Experts of a small language model.
Size: 14 layers, width 128, vocabulary 1170.
Experts: 4 picks a token, a softmax router.
Training: 491M tokens, 3743 steps.
Below are experts of layer 3 (counted from 0) of a mixture-of-experts language model. Rows are named router (the router's row for the expert), up (a neuron's input weights, with its number) and show model dimensions 0-127. Each number is 500 + 40 x the weight over its row's rms, rounded and kept within 0 to 999. Numbers have three digits each.
After each expert's rows: a language model's description of what the expert responds to. This comes from a sample of Wikipedia text that the model never trained on.

# expert 33
router:531470465463460541495454457546455462471451456457542539535457454461478538546451529460462460542541529464542536548452537456539466543470454544536546452455546537453536539522527475485456532451537545553550462460546459540483462540452452478476543546540545534551561536545536526458544540455528545454533460534474548461527463548475445545453549459447537533549451537464549461537464455533535477467477
up1:497559549467544530509534513503527452511436491516512493464516505498493563483468558509459512484524512450548530554476490507510559582500502502530484571466521503504580505476447516529462529420498519526482523418452502412476487547504420489453564588416531557492547526565517500549468524475562526556519476528491454575522493544456522475423627557463516502495531489510535479517470447503503555501515
up2:465531475497445540464539494521487535462511389515556457471432448468488502555511550552543582502602569470506500533413529543455537500539480519451459533529435463547586462499543539528441506435484608525524438514525481503461480494493514498496528502554465502504443494514502568487559533495485533460512501560527478494454518558408534475475496521480487526495497529478486474487489543534506545459422
up3:491487489467487486506496519487436439425502474499576442523482519507507558573464529515519467509585543435509500520533488454526516522480455531520539514508483495507536447489451432573497535477513459533494563424580485521583477571522485558484583460486532492486495483519533467482467498470473484519540485472426430513550452478440468449493463410474572471453425547527453515475539492606483508482507
up4:522465496554491474407443529531474492538459571430518442396560528475512518596536514495516537505510498487454548583480541478458489482459405428544539469544524516546453410508412495467482597512546449487454542481562479503542464494536476535481525532556450498532487497544499498545545518492480493530466485472471550482493497480502454495508485504416501492446558517514452481522490556478549509504469
up5:449515497470494495544471437529471483520474484478507477514467470505485516529476535462486548489465502522490436567491498459488507507499529485471503472527523510514523564531494483497535507544513490536581481556500479547563456579448616537475511510457494475511442489519573598566590487536578525471546502491492540556516502469485616550500504509384500524460451567508513397503460521544501458550470
up6:502497507513540515498515560521487511604442486517543486488484508498554520511487558459536451547499476488491502472428555458518544520477489513512471459451464509477474493514518502561495533408598505504537582476561503498458506539522511504469541541519559494501533497536517593520567464432547513639433549528505465439518568498448447520426504461481510542494538524452516497579529490541477526475441
up7:515486479487515475550532475539494515477440491518544484566509457486537518492533538465472524514505471479520513548468543486467488495486504471588486522438493479496501510480456510441470498526529548481529477469501432462411502538474487436498512520554569520458442460439591533422491424464499574552500520535409533484591511498435506513447491428524500462456531518462482452587504499481599411447522
What it handles: Name starts, accented letters. Second pieces of first names and accented-letter bytes, such as oh in Johann/John, ç in François, é; also "the" and ist.

# expert 60
router:536469458460452541509452459548461466458451463455538538539450469463473546543467537456451454538532539449540537552471535463540467542460462536545548463454543539453540537536526470461462537458541548535534456462542463544461456538461455467458546542539550529541531536550543523465548537456530546462539467543456543460527468530458455547457538456454546536543459543462529459534465461538548461459461
up5:494514487466515528506475461550535458556515491490518490474534491459463534536456460508538427540563475476514510510445466449559458503520470574533531495489474489528453530465485504481464491474565516516513512559457507492524529425475535419499473539563606500513460541539504465446495522387543523547514510492447525451517430476499547522464542561492437501494467571511563489494635531456463536524423
up6:553436469499482502440484496477468503506570446470475472557418439520517506489463461498500431463517493465541495531440522418553558484426558554580530478465505534479528478480551493450527520499460509495535475549538512532521438468449501548474495408473540508519517494554467503521549474425497465476591517466563511554529523487414557507427452470567495534529490579461441485454511497517495503462502
up7:493430439482506578526559493493498459412468490458585536462466525493425470484523465575525512498579479522432537488507539415459533474437475516464531507509515522467463475491443503544494481491542459503484496462521499409485570483485534464471501554467457436544540517527503522422440571598502542538551520509479518507501484474466426539487486515445527475515547519510490461530468564591463515488517
up8:524497533491468454533431473477583490442473546421493539497459484428470452534553554506524482541535440507545501523477517484513420505463467541565534523424525453489534473500490468552535513471521565419547492443515553522522487565424543517527520519563527462464488530500582520464373470528471470436555484538512500542525464522462494533457517576437526523500510475537464481510473454452512504535508
up9:517459450536423533509547497510476462591551482510558484513433376567499428503450549388496534476484508474569548545493532496462519512556508563489449533551441501444491470464525486463497476543562444526544512455527447480508512476437502454464469519531465496521479555517510462494512516531430441497537498475552502477445490544431452457546511482553482466470455517536493503532569538479492473464501
up10:519495516487509552492502514484479541616434495462544521506462457553531523516550488432538475484458531454523549492454510419527390533440388491514596463482477543519546421499465524491475553508535600539507528581540503507434518507480492452523480532553534484487434468538493529540554515522516503529497463518519439440506449503540502499522499516497518493570511552473511485560501497516545488525568
up11:508497484494462488492452515514435509559540565500510517546456529528408484510464514491488509482552523445491388530521445406584494553489440483435495577457499501468516468541562477544528456502532464488562507521495526548499445442490553570516478569465528521496436494509469509562527402451488443442497518501515515497489482537483440564507538515433550416535506501533523536478554499450498531502523
What it handles: Accented letters and ater. Accented vowels in foreign names (á, ó, â), plus ater in paternal and fraternity, and omen in phenomenon.

# expert 35
router:547463458467450536502463464542463451458459464462533540544457481464456536549460547451454455540542543454534540538466545456537470546462456537547533463461538536447536549544529462474464538461544534542544456458542466541458457542458454458460543536543543545536541542537534516458541534458539535453537467542465543467544460544459459540447537456453534536535460547466541459535458459537533466459463
up6:481491424544537503505530441507493567475538461505505451527499494552467523506476464445486480448488478562570502564463433531513519477485537472499557436476490475458488479406483527455450527533531572409534456573440537519550519564494470469494476532501507502549490458437442508442486509506514557512501485535463552491561436545429493458502466521496499539496384474457514483501529464480589528441541
up7:472482520506530486553505502456511536447505468476517472570540608489467523529500478543481499542509496444516489507596477494464561502431546470444454439526514468446461615506519529445500445485523496476520484529578511529477461479484464521429525525485544564428491518507584536474468538523507452429475486458515504454464445493467508440477473516494480545468418519438551496498489425401478507448502
up8:490441471543492555472445499495453573444432498503545516566510412487475501466556536507510508511473512541487527447442525499569467490504503499478536513501440521511577522566533512455531457520582519506458466518505483473465444479510495468495498540560514519611485514492448534503494563475493466475488464530465515446617510525501531464483467445459532480461499372504496446576462528469436459492446
up9:518504450511485487524556572527463499544485513512469540493434486472546504477474528508534435509522522436441509505435465508459439494520385565454501551501479462450484549502480512468477471500500458497419492432529476506516475477452395478539442575516506520542439527501544563442463459447533465399488512539458490457452521475485449512516555487531558506539445524541509432424484479525479454454496
up10:519499445476488559505479490504494442518421477485536497532460463440450461491444556501524469552518493495483521527587510492536507530471498452529579496588568572395546480495553496464486463552516454483498530507519521480465497450470497469516541467450519505520439467500451523489537444537437580534544475623532492464525425544512472534540528478481513567508468461518459510524444493530547552425527
up11:509446466477463515532460443475452503528538517515426515492423474463498567507517489434447473513522492482472463539505525539453469521481520519489581531494576511476494495506538501452537513475519517463472571415427554492482467460577452465508447535520442518580475562534504508471462578406473475448494510539531565536533534522561531542528570504487434476532466469473571453488439503504477521554563
up12:521502501386492497503477541480513553527528554519520443515510562421510454464521529465524470592606513507451487406557572509478467507487517549524542513478491494558518494559500515497508511581456519573523490457526482579472444515487524502452496499599444496470517517505530434483481527473512519534533523474465494470564443491528441540474520447571493533546447537480538430495475559497517447534473
What it handles: And, species, building. The conjunction and in prose, plus word-start pieces like bu(ildings), comp(leted), King(dom); strongest is Spec(ies) in species stub headings.

# expert 71
router:549454461465454530508464465544459455465460458468530548540466466447460542553462532446467454535529545451524535545451530466527464535468470542529545475452540546457557539546534473463468544464540523539533465455548449548463466548460469472459538536547545544539546518544537514468536533453553543456539465547466538472551453549461465544453545450455522543531455550466545475534478453540548462443457
up5:509462491527496477517424517541503529474501494516425559539438465473485506620511516480489514428530531467506550559519534556525459518555452529460512530508524576466482466518472431489521556514532489495483466415530496559496464492547471576506533468537514504490544475636508512530519541409524477510492469487509486491522462565492442544477491477482481526559484533453492524499494478527567471374553
up6:552466438486540526542485488546495490466490557512535500474439509569519524486539556550445418498481507437508574450541469446476531485445468538563474513441493501429491537544505483526558533479581468513439492496453523543498559528493513535442597560470521506467525528489504488396514564476515544499587470484496464501551493533475479472498542444451508500489489535447535466468438514561464406501520
up7:503476444458519507535480506511489442475483474564516473508498503493518491539521522544450526448579538485540541521455508487509519431556450532471545529384434472478486559471570530458450495490501543531529455419502476504497504489490471461514491476551523476439472534550594543452518517494504566466499478572496543552514459512503480468472506491502406535505526508430622539485536443549515422427511
up8:556483527530424525531481494582485486478518557456498549510509505490567568532530490465469498554527506487520475553521534489556553521477456535479477524467479501496523512570508500492512518462503526572520492470465523430468495532523478473465529484454488534415536480597502507548554504525563495490480467571480548453557399511439471507499598451467531497554452477501540492468454356476516487514570
up9:565453541480491548519494491584496516499468400446472548488504540489522600531530485442500585464565495480519482544492557505501530472542425489564515534474417514486465533538456477501532444481457512489500461514470442531473478497484484492514500525507561525514533516507520515482524435543545497514494506515401498467481456467545495465399531488422466553544373523467467497537480484508452539435533
up10:530448568534521478481545486587433426510479504500482584543492482550563466488493524475472437509534524541454572562458492477487534498505493575501525489473496493441461530490477480526527518487516486546467469558512526554460482538516487585470508540477501457531449533602459456432535506560553513440503517531520500482456423537461462525557527419455515481565496524429543446538522439530480509461447
up11:590539561451523469551474503635491526498449477404509522497484517563494537422553559470527519518517523495452536565470451515494546476452507525493498500428585470456492512533471485568482462451510469566543476457539541521505495497468461444450574540522503457495543444502501556533504513482514485493491545538470523434599499507496516470510460464522542576501509489512464493501477497540521457590519
What it handles: Ank/ark syllables. The syllable ank or ark inside names, as in Yankees, Kharkiv, Sharks, Shankar, Clydesdale Bank; also capital P and D in acronyms.

# expert 73
router:544460464461455532495459466546467463449462467461535533545457477459464542539452552459459464534542537471529544538457545453532460549463465538556540473447544536449549537540536473476466535460536556550540459450539465543458457544460455453464543537539533537532541531544527515458542536452543534471537469546468538453539457531449455547451545458462545536540451542460530461536461460540533467453456
up1:527453527598458487532456511549530464528513494451466459574533475435520502555498429522456469463499564426535487537492534489562500448463542528507470504489461475455554544438517510441534585488537452496623520458485517509517475419471455462516492478511540460509482494494483575514480486402511525553492493474492545570514413444455534546548533466457443506546493486502530486517494445513512532471511
up2:450470453513422551437547493474509554484492476518495496440446471493481477449496510448419492528542503482456543472478498465518467516513486494552499625465529457505492547476473568512453500446486465457531511523510436509401499514444474556538449459509473543503508526526547513442466538500537485479509428479414504515463505472555498526526470555484527486631476578450422517476426512493464504510484
up3:499496500518501513479529521488511450495491512402487493492517483461476541503486570532502566430513472392507537587511426498540546556533443568527482537489542507521516531534500547473457472533474523521568599484490478535483539562505441418537491540560481438473509492545477548536546543517519504510560424527439546485485508493488515534460501512545517496590451506463482472565463434563446434494485
up4:560503531526462505503469488571424472483533494464542562528489518465565522498483422480458411521525514508537509512501532501437504548494511548555542478475494543549494524548521467575444508494561526457530470492565424464471484515415482498464551439462562533502482482544458504455465534522549422530536486545436535531495556508547522480463548505501454416491572599473456461562525493453516509529485
up5:536489478585466531463472479562471518450507450445544439458432510473507557580462556490517508493534499510562545530486467519557497506467424521519501534510510501450489473565514462520531496509540513497508518547481485549480410493419499485484492416524493500430545482445568540477536465514433495426496401497453419568484462506519528527521520474443433508525521476517516450461545515547555483418495
up6:524491513504432478496489521565476514441578532511543518468474496428496494515488507471510471526558516509467517534487517517561470535461445511443526549487507526440531604585506487550492516522523549522504498497571517548451527481488491567491515433496463527532482504574495508512514536500494520572524551465477530548383442452463464591419521488435550523442487523567519485462470458459509469408456
up7:581540559495397471428547543607487468472533508508478460461395462459505554462508559459526501538503509556434480522544492452492465509511577506548480458474519481511574473527481439521523526462538619568502565452536496505500508550505462472512520530467543517480488499500522499430513533522488539550561481503446477506489508442415491497470488461487580493443493530505497482503565474508534486491493
What it handles: Pipes, mid-word pieces. Table pipes between cells and inner word pieces like is, ed, em, cent (Allison, visiting, century, torpedo) in general text.

# expert 30
router:541460463463456532510463468546466455459456458466543540538458476459457538548455543460457466536543540459533541545466545459537462547458458539550533466459544538449540541544533472475462539461537540549537458451540463544457459542460455463466534531542536543542541530541538522456542541452541535461541463542468544466546454552457460539457549456451537539538455533468543464536468463542545460465452
up5:515529437432537560472526502515479563525447498519579430534418461481516511501487546553517552474508421516497516522388549511573502538487566552516473494594577428474547426499518491477505565518557540518530531539508449549486467547510461468471516534517515500523556524443501514527470454526491535459501523445428576572530513447484470476474559491478538509493504533463519463516529518540546497519502
up6:510454485490507455462505519482491456491393462450527475530471446422476496584496518551493494452503532492492504520457469559501516487473478584456492529524508500484485523476476515458469565465483513513505520475504549481546501466552510554490559628548567484466530512555510494488495587484557578463548492555443509527540468477502573478538613541513546451453494501542492500548421485519563534484447
up7:524388489451511468473438439539528530500441524496509505501523512469544474418498509496493474535550603530468467480515531462556499408534507543510525402454529473457605451503509494525434512484476533491516456498458528573528528541547432496458519487461490508509526488560526457472526511511509547513535496438438534471466427517463481512508514509537556432486519467442469476495477490552499482437604
up8:473462450432483602450539470421533478451393471522436443468501499509453498581430549433449505494538469462571519586467507598557488542482405511533541523479416516487493510566455523519490541585490565437520501498506452521490486519504461439464500541469477526493522482528456483475496500475517488447489516518495498444515514522524500528497523495458597454472488499479511509507498509481505478468468
up9:559569449397520489481406465535449467561454455432577551441551542500438556516453494503446499485483501513448505532476526482504509544494489501526518446471483557454499537551478529502455491444502499477488531426526520523500532529489519518536551482507545556553523518487533493517560535391502494428521495520479521518439470529519521514479475418401487523489515555480544456512519571465540515482425
up10:580420443489461508515482545575434403432549474467497440500508498501504540489455518480500486490520535448570549548520554441507469514463456488459498483537492522429484532513540437431527509500512454571452467485476507487589438486500544487484433385514494483506498532473519530515507506516559534548562521474480558478530479505445484478515490466461487506526430530491481519454483568467573455492426
up11:484438515425458508490409457504488433526500555494538556497516517482520568451471510468460548507488522499512513523420508497469582471496537503480524508475500548478488536506568503469472513534511495477453477456478532469499460551432588472543480513479432552554528541483448525547596596462522500464548452609444611508524501462476532534481514481441433471537530486519471481506507482499495492544442
What it handles: All and name endings. Mostly the word All in All-Star, Allied and Allen; also name endings such as Ste-ven and San J-ose.

# expert 63
router:543462459467460541509460462540460463459460459465543539540456476458459536548461545455459467536544537457534539548466549454537467541463461541546534465460548550451540548545534464469464536455535538543542459461541462542454463545459460463461539537547544538540543534536536524464540534457545537460539458536466542459540459543451451534454540453456533543539458542466543465533458461538537462457457
up0:441472427533471517519474573594473563486502498494491486541553527481470581479514482525462491570487501444497537468516498506550495510490483443562495516476465510465544467508522438482537512457526481514562543545575466514431562504500512447592517455475483573526408519480502531575550535472540567515442496460464494507568436519460536536480536448452548492538484515503565534462575566465506515483497
up1:508475453460462496495527553504537487623532546506464513524505561480483546539587475515475487551528557508491542472485484487496504525483500528488448479486538544470534468601505501543466546519466479541486473487485527421506588491501560432449589516474546611566466532487549561421538461460501516483485521496504497546511477523453531584508520466445490498534442533557558466476461518510506446482448
up2:551568501412430518529441476511506476512504465484538445504498439531478565493502480420515567526512495445533550462427522525476519491509473425541488485539464518482523428503485567482462489522554485480557465495567482503560510488446495454481542567516537520502545504535527523547543488425552522482569516506436523473508432517433506530446487454464562527481507455458518435493427432524503522545405
up3:499468501509499491540530485507460452538583464600515506507493506470518532524512530482421543508561483481530463500498549469456465506531503543472498553550482488484467480590509545446462490513473505491503455501541370471447473442432491516456544563573525515488515423581484512522516599505546492531461502525467495534509498531496551481415455529510493506429478578467493509500444402552513492526451
up4:555492498497530541541487494531588456547527417509545504542498496530468541434507474453483463512518531475527508535476493528503486496471528537462545458540576442531547451514488479521449507526442543481491447552531456482398418513473455406478467491504571569502518521519528571529520480530532462475536493523409527540541504496519530487497508437516524490505427496419597508470458439493406474503507
up5:462516538395557473502496499498384428472451487494539572491513453523558444507536451464570535521480522504510565550488477485560495567538451531510553493485549431549481525539457499448522481494454475585503481514430529500489530401487440476509504551478431517495461484509471476509511464546492464509557536459509484514518489481542500574491571467508522512469536551429495497555479508496592495457470
up6:579516490496473540506553579495520506471481457524549465483469474503483459553444453463501492464538506433522528487493553425433499564456514466505566477478489487509481486511552440470550537464449503473523487441538463543445445501418535433514469497564547541487561478538562535425478464466569470436424448499440540534439512546491536532468446577482529557550458487527512477503530458488462532479491
What it handles: That, which, much. Conjunction that and which in clauses, plus pieces like m-uch, respect-ive, Ev-ans, Le M-ans.

# expert 43
router:544459461463459533521456466542464458453450463464541540538457476459467537541463541459458460540539538461538540546463544458545466540464455541547540472461542545460539542539530473479461545457545537549547460449548459539463463540461457463458543539541540546542541539541534523463538538451542538461545461540464538460539459543451448537455546456460535539538461543463542465534463463542540471459461
up6:499512516477486480497577469557436580483440472514503567519477439407482514538470565386436543443509513520501566465488524490490522498437488464563533433516489507488479504524515543558496513547532508548560500467510498503476524554475555491565501488509573465498517499515502562470581468474440534484421478597484465535505558519489496488479506503564510576523597526519522464501491550473544495482457
up7:437475577499546471514494500582439523464465481501472586433392548451568526442450514453491488556496512473575442547453545420546425500571414580491489435428520578512538544510579549518427445518488583515502476492511534502479489519520468488504506528500508526491474483494510487466536532446471502465522452499481503463527541504516493501479532455532540511486509507514476480502469518560518476512489
up8:382485470441515565524492523567531535562458508479553489503492488506468500467464500492463516551463520462503506533481542473532480439545474553562548526479543568523499503502558491497455519507449488550482488517493489501575509601466502578452512501534483608470522403484473507433522490509478548484520412481494473525544502504513496532447523492471536543535490542511471481423498409412568499453476
up9:460508437544478465537557489591502493435389499440503464445467443564419498482489590551523528481479474479460526493429535464470526470450445496536558442496546439473514468533490522565436561469463489561559534488523510551473535529519505468495548495521582560496481463561556488489495466459487508492503483561408543447507455524496472512496526464499481506516516582532501503519497445543529482503505
up10:514442373510484464517461539501469534433431464415476519473452543517481539490560500506494489500496546495589476509423530498537427490468490486539502488407536534470583561506565547468499525522547559559509501497515515542523490516429457534444532546526494429606518497519552489534528459509490525475516495525543467512530496567475522499489434488534487525512417558533549499499454472531487495545513
up11:456401486454519475547508468517451495484459461474399584468447535460533574526531502508476499474538513451537453540436549475515474505445517525481523430456516527468582525507547538474478537543505537545457443494533516564503532460511543478482564529525518431534478494533464547586562498391473573478488483518505496515487497525501462545487473439438502585550442511531512500510467466501473492473545
up12:512418453469475522538507506554411510446461468478497569499458561499571558483517474471396462544524578497558515526486505427529420509562454508566493465440546579468534510521532560432460556462517525513527476505502485572552479489529494559505431569511506525541565508483486450481524503532489466430500534486481467500514483469536476574486500505459568546510497530487554535496471454538496520529477
What it handles: Letters in foreign names. Single letters inside non-English names and words, such as a, k, j, v, z (Montejo, Cenkova, Michael), and accented-byte pieces.

# expert 28
router:548466459457455540505463462543461465459466462463538541525448487462467536555453549460454464537542532460527536535461553453540461542461453548549532473463543543456532543540535472469469540457539544547544464452536471546454462541450457463462544537542546545539544528537535523467534536464550531455535463546460539458534468548456462543459547463452545547534461551457539471536465452529542473449453
up40:533540458528522443489559494462560507518472486503465479472395450437526463441458576474416543521518507464512452527454545552549493449534531502499590534454470539499465479470501471525476456486535501484503485487491556508439561503543451483474493478492537456510482547467517457494455573483586526537546517523547500564473486510511408469493487560574555475478468525494444519459500424499497466597541
up41:557518454504544487483497451511558460471445459510435504472442480483513478488592489553486460468551422451524506501512444550560602515498511560504526443499541507505490462484521529505504517481484478543408491423486425502505468490472418504528491491568470449491554424471505456464527546531560429486551509495449527537499516511521539443550517526529505551460443528429542528494434501532582544488537
up42:534444459521502529481513520470521514447488518474538536457496504494563520471559468459540564482461498480507494463465417589530498499506511476521523557514527491430422502520489469527500512502523490525479433542462420453454448514545536447453473469464464581554456492393530482479538592458525529483511458507500607520442507523518545530446587560459527522506526493451481484500501499476562560446554
up43:517499531515426563483472489500465448530520552461482480489511383459455485521471537538506419522413579475433579483480487423461495491513483470459429555482527507504479521543520441534509527480480517565510499546483492478422448440453535457483581509566478566502513499522547533475506494496497519487531546531535517443506465465453427529480449466543525532546597443436472493516531495552493504467505
up44:518552476521431461482504534563552611460551474488492566440484561486412520489496496432492564522554568581490563485537506521492542490466483534588563519518520556465473520497492513521461532505488481479463517413424486546451503474502539499493502524533489526578491480514525518443474523535554504426543486469450571479489504556526456515592489528446554500518451496476486447507422497521510496487479
up45:502512519476453523533594548485515520525457500497541529460477500427452441505483447527526471483493439504509527443503525521500552514521470525510518451421497467469579512568517440489509520542463454516497511493484463536416445445477478495478539536458478472508421463523490510494500444456492472490519472570529460436549561526449496512408546567549501554550482386429574475446466490456558507472481
up46:522427522471514508452457484538520516476494449519557538431398390507474490462509527456594479479492489409470502533469569546496428523502485532530538551487497497503507456471529584569518487451485536462496401532543445517503529441429513459485494474517544520527505515499504530578509507512574466438510451549482519508534449548503551464452567480450502576468462516515470531485508513557497498493497
What it handles: See also, name pieces. The word also in See also section headings, plus inner pieces of foreign names and words, e.g. Dü-ss-eldorf, Hapo-el, St-ud-io.

# expert 9
router:542471462464454539507453459548462459463460456472523538547446481467458539541460544460455453523543537466523534540477538449537474528460460538555523457455544538453535549543534469473462546453546539551546462457536476548467446549450463464463539551543536551542534529545551530463537542456545539455531459548461542454548462534459451540456546458462532531543461535476537460533476460545544459461455
up1:483474494533540533467530506538483429416505435424595514537522447477547467468582451481465523509490530440437506532497450511492430506517495544549557482436468410517542570563508457561479522472506496537592515483480503480465500505461519493529485590518477497645489495478471508458533517491537547508495549553448512543498466420536490520522487468521482493502492500419498511546520478477509531499510
up2:483516490427439505482500484453504553433513500513500551478472517419551513517453465511440434446435561456559523534478450465537487532496467479500511495472432538539529547622473512544430477478444534556605475526504538419480433528522529470509474527509521479463519514538535460463504468491539510455521481510497438439525566520519560542519546499482532505483462558516571484556432515520451465479532
up3:508507511533502464478458517582516499463489447477459531480546466470440436465477481570475531543455506535471546451474526411486526515519488531505490475508503464523488420536511479480479496458506586539500485502546457504446481442469520496436528484552540535546513564469490507450467458487557582444505478470414532452417492427551533471456521424550441549538468477455587406544483506517494476506516
up4:532378463504506468493497457502413498482428539549447522487455485462480495487513566436522485509509485470473514492548557532559469584511510558537539475498526465528439557507525461482474423479582540520444477498568457516458470471475525519492531485499515490534503513483498444496489479511471483437534517546583554539539524497392545525503421427464430563489507512486566503550438501462474480525496
up5:517528505447552549462506479510540479467450447436478521537523583482476512521482444496462452565615567540488505534449520468451511514459486506488397466468472513512504410545487481574489555446487507485443470444481491480495403520574451509467534555538508555536495439536460503521539495518587506438495521506519488488455505529505481477526537482508563517573500483445558443549471502522499440497524
up6:537456460442524518472495481470505498485513506517517493452480329462490574491480538478488430518560559463491480521436443512486477541594515460523597523481513503491525536642487514525444510514555511498512486541499456527543431525451497415529520519515522476446484517513444474550519467475535508484524422532478494516496507510484535541473501455488484431565568482521436469530498511533508500472503
up7:470514470475476460538466514523451505443497508473481570579504443537511559453486438564467473518496455468528499501481475555489438497494500589548446490477499464455541491499523506528517541419450514521526497482506473529517511560443479499429523598514420490534459430483542566481465475562570547500608523567489500526488509505525485559494548438448523531544513482479524551446431515540474501422506
What it handles: Name-internal fragments. Inner pieces of proper names and foreign words, often after a capital, such as y in Kenya, u, th in 12th, gh.

# expert 6
router:541455464472455542501459463542462455466450458466544534536458477466457534543452540462458467536547532464537541540468543459537461545460460543551536460461546542456534541546536472471459536458539536545546465455544461543458461547456454460460540539544543543540543534539539524460543536458537540459540461542461544456544454541458460532454540462451542543535452544459537459531458463542539471463462
up1:485492518491556423467513488552463478557512500494518531548443511402450438493479538456516493541550500491518522534478528477519502454477448498515479485456520460437533518507467484541403558513489519581445569452550512452438489521510509478471511485461479536540499449551481515631502581510411541485513454531429502497491494454483520540434450467504501508517540549482467526516466486541563426425510
up2:535515520533434526485556407498458448498493507523513484490466503431499512551517565512439485509520502433520475502503491492531578454526519471650496520430500507491560464508472485510479535501450482498423385494521519439478460512534513440528588520431506521567562501490472473505469537510520515474469496534537476489552538571459517510454505493558510510499517463471548419471406493490536491516442
up3:497518460508449553468497480444493489492525503450422489454551544558407537494559536473533490556564482546542555550480477541502435479504474511471546502540444520501555499534459509526515507526554429487466484500538446501480491484503514450492521524475523507524527519509498493537459525415598520434490524480493519433495449557500520417548623508558570509437499467484572497486504508439478553482426
up4:485499523519498506483439441543523548494506474505423517538377399489482464461505548428474475584501527471551509508424456461585523455517477488601471469513488495470578499521473559489535520507478543506448523541551490499504414547486491446527404572517561500512546438510440514493503479485466540487525477457470532491477446509435506540494487443504521440437468473464538502498504483513490526518467
up5:579431503422507496550424466538594456524466476454512523553543451512526460515472480446459482517489500469464503510543520453487480519486491463509558476494466509492528509431482447516507552494523478530515502488503502529483479573459462557505490491545564585485522534541496558525546610550462435501518476547488434463440477542480549471500540525403509574473514492434510557547452485446536469446450
up6:581395566543531455513493505597513435481445592488537581509431461569526550474460472435553495535422520453511487523485444612576546480566526547500558503474526462576456554570443516564491580440543455480502507539498515510484490546501441474544499515495517544535488502499502503503458532498488556495531502501513448502509498483478502458475503506484463507522524523491515482510518500489517487466488
up7:504501572481515533526493463578510457429469468535528395526481480500556524424446506561418532480448554468363494546584432451374516493425488491496528546425502500425513435539496521487458532507459530507498475489509474501519504557472502460505579513536502544453556500509490468506526507434494496510492521467487508508511471532513478469556549482480453559473468536515514459501507514484485483496509
What it handles: Word-initial capital pieces. Opening capital-letter pieces of names and words, often after a bar or dash in lists, such as F(red), R(afael), Gen.; also and, but.

# expert 13
router:536460464461462539502459471537464458458453460461542539538457478460458540540461541453448461537545543458534539543463542454542469535461461543548536465455540543454534544541529464474461542456541534542541453451550459539465462539455463460463537537535544546537537533543539525460536538456541539458540460551461541455538457541457457543452542456458534538538453544464536461539467462542542466460460
up6:520449525485458546464519526563436479460495495471461513489501455490534525507491508471478498532502504445522533519501509493532498541418464492592525541502526511487489572517498468510492509522505464473514369440501465574483484531463430446524488466549477535581622477517501522489462435463526582453541471559471546480495476498452474510458542480463520502534469555417551454530454448584549492488437
up7:529512419509450528497499496583499501430492521497515485551440490438453508471559479506418521518560460542499615539421557562528428461483409503531587525501524493527511525506431532487454522439524569457469503519498552531518524458454470538545513545484520492530488515493541484512529521464519559496513499576535522448485541479487428407546455501487531448474537479527549451549511506513500466467489
up8:498451494460506555526467540500421500495428506460574492532469495489550492511446500431461537451516477470495462505476469448495513538455473464467475524430506516481433467545522438508519549479474461489561440449568423456506519510499508474430535589582497400487553515472494532543461456491529486473486539536470477504467548483428513541516528519539550546621525524461433500497520472465507515577504
up9:539480507532465467479471506443520503520534565482455509546529444523533552472400553452375509516488507557483536470507581468514455573539559512610527564473475497434525458486512491473459573427537514518507521472508481515492489482492456512401452488502520494564493514508531547474498389471545568474510500487491595468509491517535528487487517476489549525466506550465477445490497499534553472467493
up10:554428460426637539537542528514509542490465449522612566515444501548491570417494520466485456430578418502572575569451503502594538501448500527415506547535599433602507595531480426559541485501481532524520483497499501503521505506497485504521499488507506494511516508513486488498529494492487489485499497509521525512508474527493504498507489490501478472490509498503490519490503478498500499450502
up11:478518509479520456514426389408489497517523535485536492452508510475522470480480595505442513453538479497473526471517462452589476514466545451517516547438488479486506474483449459482428518479514516536496490511520475458542444485518492480439509431510448510501558562504512425534434489563517497508548431483542540556494481492522543533483519473508548514533404575488465554527451545473541413582477
up12:529460472474454540460497445518490498448474501482522492488467551525498514494531499475454501491527540465499544480511517487543519520519507506542513533430523478469478538533488494478517513489535501518483387437523457560445478489489381430517513489482483506558564469538514520431487480477533541460508444570468554430538461506448480508428582516451539590547450530457553438588481505553577475524414
What it handles: Mid-word inner pieces. Pieces from inside a word after its first letters, across names, species and ordinary words, such as c-red-it, d-o-ctor, Aphrod-ite.

# expert 50
router:545466460468459535518461461538465458457454462465537535536452480452459543545454537454460460539549538461529545539462542454535471534464462547535535471459539542450539541533533465471454546462533536544545460460547466542462461542454452462462540538532540542548536539548540526460536537456540541457538467545463536460533450539453456539454548459450542545537459548458538456536460454537539463459464
up0:523512469475451537495454440446500498499479490458485451589509505536541527490579439482382475568555441483519539555493514412505530471481414454497446533439507451458546468442490547494561455478506448486500457462558447499436501458520496482506494425528548521488513492568463522481517460470533533499504398488459517495516473491448499517536503504524590534459488530459522451429566486505496485497490
up1:516490491536486510475501468512512493453519514504530492519536453493457515578565495381514487523495548555516490468533503475531485559470486517536556495488527470457521595434542468522547537444536462447472497467542593534441457527457506510546561417490492558477542610488476596420577548502532534539501508584571533455516490440541484480498502486507512495500525538479517544494463522482475533466472
up2:504465500504524476483491491498511473556427449440514498452508496548432510506511468463504492531460471493547505475514510538508529532505459517529507488488456507481471495540565535504520536517562555445497442435514455444500445469455562534473477574529540534446558519471542572526416508395501540470465530546477534475555483495539550528492492428447591509623487481523448524497565503502477484463391
up3:460429425488454539524457469563479506531455474526490489514468479484493474510563399489475501507556554499456581528484584545497469459458439483606508509432523494491460543552450509474452513515473492463510500566487466466529480483454489558444550521446472498499555523479581479487497556443515585513515528527514481470477502489530515513379526498411531496509497491530545492564527537575487519500477
up4:478532454424446498478514561543535469515514509567566481515437492470548501442511490491470516568534573436520465590473477460497489479487510555541574442499522492508500482494531505493484561457503478451559504462472545521513543522428529543506554515473473522519428515464514478532531472443528483508526546509491477584408495534477540484475540417466472473449431614588537514481486478514502436490472
up5:515409481522376474558445491471465450496583536566526539509508562561493569511444511537519489474531504452558496435468492462502525447445541539541486504515443510432566497441524529517463538504520479483535513484489486550515563532491502498475568559499504465507570526477477507502478595496556478400475505563463555479542526544507464509521524507476563484469408525531458519492491507515442500532495
up6:475420470495454512536517521573546497489485452522516510509453459546517544451558504483472520503471539571488549528472507523431476527546499488508527445443528504449493495434493488502538455486520464486505507489528469518479480578440475582580467580487475556554527558395461448437498469498424515484444550571480458458509469562527465537488533428498456483528418552546535437464511512490493532462511
What it handles: Table pipes, place words. Pipe separators ending table header or data rows, plus endings like el in Hotel, ation in location, and "place".